Experts of a small language model: 4 picks a token.
Below are experts of layer 8 (counted from 0) of a mixture-of-experts language model. Rows are named router (the router's row for the expert) and show model dimensions 0-127. Each number is 128 + 24 x the weight over its row's rms, rounded and kept within 0 to 255. Numbers have three digits each.
After each expert's rows: "comes before" lists some tokens at least twice as common just after its tokens as in all text. This comes from a sample of Wikipedia text that the model never trained on. Tokens count by the router's weight.

# expert 46
router:107078102132146175142170173111111066093123105076120156110119141164113145114114150144120131108153137107137111178183149146090125164133134120151146110127134108149145111143128146080134120151131129122079130121174136142144132135134102143124135161121107140148123132100121085134088119112109086129106110116151084161130109150157142102083113122134135150093183100189143120122124141147140096129120
comes before: " the", " a", " his", " be", " her", " an"

# expert 25
router:081087128119120179059089124164124124117125119075115104110137112112104135151115103099125105138133174132115123139091074136162110162133107135118149117122104132156136118109145155121107118136128162165154179106193099153136120128137137107108128126129126080105117125147162144149104123149100145098153096129140127114126150168123133107160113124121096114133117105149116154096129113127178081143138
comes before: ",", ".", " in", ".\n\n", " and", " of"

# expert 2
router:141130179136130148126094141100130089128123135137115121126121115111103171113085158114151165133152126100102134126133147094162109101086118124147106125170118149145138162127123149101104146110157113120127118138149129145171127146080150136125123105098115117139102118120173138135094133108167153117141127119136124144116148158146122143077104129136102140158125176151153121166129134150097116130101
comes before: "-", " the", "|", " to", " a", " that"

# expert 28
router:118089147129088116104102143086151100139124156154145095152179138128175121143120132076141119115131139147100125142089123132153118121113121128112135120152089111132063113125136103079096098107100109102137136101135118115112156086084152102089127107139111131095133162151127177075173109156115137139149111138119170095142150129117127174114123154143111108139088129133128136108109172142106133132117
comes before: ",", " and", ".", " in", ")", " of"

# expert 43
router:126132135119148129100118142143084143120109185146129119146085139149104160133102128172148089092109107120092089102159072143154116114064115129115164106152140131109101125105131102113117116148130116141165115168132151152121135128119095115143129076145126130107087101159125100183108133179134113131099193201092129137152112180094097148158148149138130133137121104124145153101103132146110160144122
comes before: " to", " by", " in", " as", " for", " of"

# expert 22
router:098120090151152164113113145140117136129133136101087141146130130144159122107144099102155092129137150153150127123114124097107108137114121114146129151106153128183121161133145089116112105143153105100109109143151133108098107126122096119159132156147139138111138140141104136105130110129109117124148133134085102140109120097122105124081131173133172117144128138118150085152073159083144141166153
comes before: " ", " the", " June", " October", " September", " November"

# expert 0
router:095127132134154126140067123124116129127113162102133133130110153117164121192108153120040108124090126116135124159129111095167123152119153105088148135120114131138097108111144151136133146102087157156135125158146118150124132114121099097118090083140124136125104118122113104164108099128125123131111159157091143091131146146192146184145183083158159142118108158136099174114141139133143131118110
comes before: ",", " of", ".", " in", " |\n", " and"

# expert 5
router:144140132130149093096100066174097108094138114073138137132126161101162172160114126133115102127131147080176133102152130129148127127147117152146125103084090120181076136121147146095117161160127144141155138130177114157123059123079145124168095111126126125164098110117126105127110110112117139142146127105144102140098115122124133091115109133111113150165139107155122139107125138160133124136154
comes before: " ", " The", " \"", " A", " He", " In"

# expert 30
router:150099113156147150161163091059118093104145129129152121152114134094092114098118153169113116128126162132105111109139165154112102150150111137128107132150151093144124087120081131112130127099138138107117104103144137134124140157172121164087149124103166149117143139098115121126134152092109096146156101159102099163131112162120124151127123154110083096134175146119110089163147128071120135101112
comes before: ":", " the", "-", " a", "\n", "==\n"

# expert 24
router:124104092110125095139140153148119122153142104134139131118098141110128123114156169110131128158109079137080132135121158136114093125128152107136107121175167114140148130139119089093157136096145144120108084110148157083121144161160089140106133108137142161096128132112133133097111119123128111126111109108105103175156120126156160091091125160172136142105124128131157095179147143087123141105159
comes before: " the", ":", " a", " office", "|", " an"

# expert 29
router:114160142133100181094125096125128119144177133156121090116107095148119121149106134130108127092132123169119115127123069108134151101109109102116153142123144134166120106133144130145157107131160094110140122109121141096107177124099130059117122118149147075123135111133134086134158112106135140109114123107091114090138172090117174092118136159133130149101095145166117133138177091126117151136142
comes before: "0", " of", ".", ":", " to", "–"

# expert 49
router:126107089123131140106142169107144107123128123110166101145182154146119162116136092153151115126123130119183149114138110161119129099081114092161126141136165121108111151112089134157142131135120144113147090118141130090090104131123134137148113133108119134174106140176138115120163138123139101138103102097108186123137087118117112136129148089148120129138107095105108131141083169131161105118150
comes before: " ", " |", "\"", " –", " •", " USA"

# expert 44
router:113141107142143167098089151105124163107144132139184114136120135153142109143111077065166077116161095143103121118131104103099106117148130118126139124118120138103137127101098105160100109135115107145093141067088163113146130121115096173160113120145149116133127094140103134106115159138149159117138132096099087093120117051132154130116121128115170127115134117117173184143171168137123142125143
comes before: " |", "–", ";", " |\n", ")", "%"

# expert 27
router:143108108132163133106144134143119155122097139136168123131132130139123136127144105124141153151086148106157112145127168135141105108103117139143105125128147087105096139181099107135093145132136129127137158111103181107139102109148157188108104146078132086122126130122127145128066135138133104164071085102133153095103069109138138104113159104147127140154111100113119149148113164121099140161124
comes before: ",", " (", "\n", ";", "i", "\n\n"

# expert 6
router:086147163127128117153096134117182110105136141115121153111139128146099150124146135123126138167168127103143121155141121122176163118092092162170174173144146141176118129117167112107133152128174127127179158120148143157151124176108140129133144076119110103178118145146130085158115121160126155119142172100102133115115123141157081138120111103110102136103174151143138139125109115132124136134089
comes before: "-", "==", "The", "|", " The", "In"

# expert 37
router:130144184146114120096132144151132136075134133084139114168113141122083117122118140096169161129139103117118122191145167122126117120123110151167110134183115110137107168135158164116093128095116165102094107098151076153130091113128126099145133112123119103158166129167157123118148081101112092122164174128101129155144136115125111114114104134120093137144167119136145124096121139133145107172146
comes before: "1", "2", " of", "9", ".\n\n", "'s"

# expert 11
router:111078092118127087164117121194136134118143105135113136163128152118116143096089161116136176117123114136114165147155126158123173146097102156140108151117143174094133099101145128146130147114129129139101100116105171143100097175148133122163144124096131110094172114098172102139121158124113152109110157119131173096110119135121159136095130133079159119131095120122098093109091149139147119114151
comes before: "0", " ", "2", "1", " |\n", "–"

# expert 3
router:126128127160073121124065106150119091125152145130140125137114140134107132102141139142080140083096094150097115121164133126139118136076093135096115125166138174156138116130162176120139143170157103116173139121121124113155122105123139119129168153137128162105101129122104120148109151137078168117093125172129092142129137163134083126122125174090141135080097163114109143135137093140121165166148
comes before: "0", "5", "4", "3", "2", "6"

# expert 45
router:112111160107122067158133092163098139110139123182091136153117147137125126127131110120143161112108080124154114099183128121130148131099136178134142131165109175139103134146113159172142115131153125114082126099116147146120100140157151111151149165126132151106126120112174122129102166140103140075113157148110165129105086117132134102161161143101148128144101113101105116105116110124122105140145
comes before: "1", "2", " |\n", " -", "3", "4"

# expert 58
router:136120127121128165164170130100140126128150159103110120168117114156116116143161184137127172135152118167072126154113117124124101119115148077116120147175109107104120132132116131092138130111145146116104101128091129118080146124115105111075109116148156142103142112104069115142151126108130144106104082137076168108149117137139136111113114124129095181097116146149131115148152131090099129093120
comes before: ":", "\n", "==\n", ")\n", "6", " /"

# expert 55
router:118104141109110109167089125122117166125100150153172136145158132150154136136120148059145098151085084112135156134138140104107121127136113175110119117136119121158140159167172116187130128121183115124126143148102115148065145158163099118132132140151112103142102106116141152135160151135161142116108139127140148128138133148135117116122119095089148106124113140064158146150152078158116105109127
comes before: " |", ":", "\n", ".", " |\n", ";"

# expert 62
router:158148132112096118152179159154110142143085140108149109131107148177167096106114174136146129109119114162077123129090151118122114133147118112075125165133119134090149108125174160137172113135155151118095108113172146109114153135155089102131121130166114100097154099089101110107099132098098126090172115123125168134147149125147122137167112102131121144122090134102147105102171158115109150122117
comes before: ".", ":", "\n", " (", ")\n", ";"

# expert 34
router:099124129111128112128122118106168128137110139125093154154127136137138155091134164120142154091139103112147159134140057120144132138108159129133118146159134110105093144172139151144159139123083114168123142095131137141155141089144169125118157112121152130109114133095177107148165139107104142101161111152115171087132212110156133096109146120118109194147110143102135139134090113157107145099142
comes before: "1", "0", "2", "3", "6", "5"

# expert 18
router:187110129115128157141123162141118113140166133145125128111111136128153132112129114149162097129113138160071100130103143160143129103130076146143139131074115135132131142107150135149120104153180153127113109123121116112130145097095129083149175153171101069115093133172133167142122161165157122138115142127140112090142126141112127130146113135133158091111124111136101117102098120114155124135150
comes before: "0", ".", ",", "2", " |\n", "9"

# expert 23
router:133136128147163110169139120125167122079146120162107155128145120108098113134153191134116120107139142118149097126132156126116128158092138133155112131130127139122172128113091115101115145112115190104139105193124137140127161130128157110119151083069103152115168131141129140140144136124119148100100118139121127146081128136135083143146092136121126108113132139143109120201129093086150131107127
comes before: "==", " The", " the", "|", "The", "==="

# expert 35
router:147112099144140139098100134157106103117132115097146082127111114090153203108116167144147119088146100124088143062143113107155107150156136102087107097146166112166145119102147131108136134125120131154120164146123152130133136143116102121092108141091132119098151108073134119133105135102114145127165121134156073148123119151151124147129123113097111135173134121130170122150138116158145106157112
comes before: " the", " to", " a", " in", " by", " that"

# expert 36
router:112172144169177135147124157125178116091138159118079143108141103132152115127131136116141128107118124119120125118086052166187126122093109141169170159103151165130147130109147138132083163103144130089125134150110146107143164115165127139149090081112106152132125130121137130193155150104137141105102123112084146114104134127120105124100124104147134155123133149091160142150109137125123141149120
comes before: "-", "|", "==", "===", "The", "In"

# expert 57
router:096125131115119101102131128108188097133121136148122144145120103128132131173132114147068145122104134116123127142112118172146153138161133094115139074145098104077098098138126113166096109158131116092145152106140089137133109126087140155104141146154118144152129169151119112135098129158083114151142136137133134138082139097148152164123107094139168119114105129126150151129179140132117108098160
comes before: "1", "2", " and", "3", "4", "5"

# expert 21
router:128130115149137160093134123122115090156119118126128105136116164150089149137148146115108132149123108118105123081160072148159154104136138130120140117132119093134115128102126136149167103164166115124093162087153137142116139124102155144115104145111124135133144104160069089131090085140079188128104136175147116107089126130172137101089150124136165147105164104081132120124162140107168120105143
comes before: "1", "2", "3", ".", "5", "4"

# expert 16
router:149119117116138128109132166132158143152165135162142098134145132113150107118116132154147114130105124102119110145155151116163130115158104138156167159094121134135143123097106101106140092139088130159176093142141126163146118110124103111148126168174165112125145145148093136136110132184143118140095131122125153104134108141151156186153149098116128084103106108154123165099120125101142118172144
comes before: ",", " |", "–", ")\n", " |\n", "s"

# expert 52
router:152118138138115136156105123065096121145141153140172103103157146137094122161121104071113103153100122155132120107125132124123136117127119127117133107133086127134126128143139114168129160130178106141099168113108138119079150141114097165123172141119086081162114103093117161104160137086126154114142144147167097158185119145132144101122102109119124132103158151133146160102174115138102087132154
comes before: " |", ".", ";", ":", "th", "nd"

# expert 63
router:123131112095111099122121144127156124116108101130087120081117120166153106147139133168131138142151147129124120148119178156129146173141167163116091092149129171097107124114117092103091114085128152155176149123151109165128122101108166164140160129134121186119157138138144096104141097125136119134187159092144144130111153126155137130118138102147144124126140157124141144087124081167109167156100
comes before: "0", "5", "6", "4", "3", "8"

# expert 40
router:126134154109129159121146083123118140148159109137120122137141130140131120133147098140115114110154164084116119201118155147128132097182160147146122085113097160125108187131122129096130117100129137141136122138141099167145147076128090155140165149132150091179150119175112128133167108128163108115161154148134134109160131166112110149179161122147115107132107083130104160103091081096124128121141
comes before: ",", ".", ".\n\n", " and", "s", "'s"

# expert 33
router:105155208101060124179136135099146098097129133154087160133151105154150128158135111124148161125111125100134172098159121152113135159136158166160083099123152119136112133124159085176158108131144132162135120170186146129133070115130111122148146155124138139166107135154151110135181122130123108109136157094162110112118113128123129161125093151148114084151140136130137115129079110147133149132164
comes before: "1", "2", ".S", " -", "S", "P"

# expert 10
router:126144137079118096131144125111149139156088110159130150125101127138140127165121136154108123123131126139113128128122161130132156127108178107165112103126144092129116101131149138102122123134160109147108087127095120109156150154138153150146118152097099122126119187147161191119175099113139135177099156118109164106119149179109157139182145139177141121172132124066126103115092169145095148140110
comes before: "1", "2", "8", "9", "7", "6"

# expert 54
router:110097128124133108110139149157119132114161124105147134112144126144101125122136114154146081099143149097163147122144143177114110137147120109111160128127164176140152123131146155114128150119104103114124119156105079118170143151158125118141100156106146130126121149105125124122109145146139120144107099119100097165106112134165118106095084154128092123135106127122163075142097085127133105137084
comes before: " the", " ", " a", " his", " their", " its"

# expert 26
router:157136149121118171133152122110133126116104166121137156124105098152116130150125118137102137132124159131133114134125117149120147145095123158093141112164119168122087142130111128137148086117115080163161146121161139183097163135122104087114139109155109113100125131187123148132095118108104190128111127158142116101119150173077100100152149182083140131121147168109127132096104128093172091096111
comes before: " of", " |", " in", " for", ".\n\n", " ("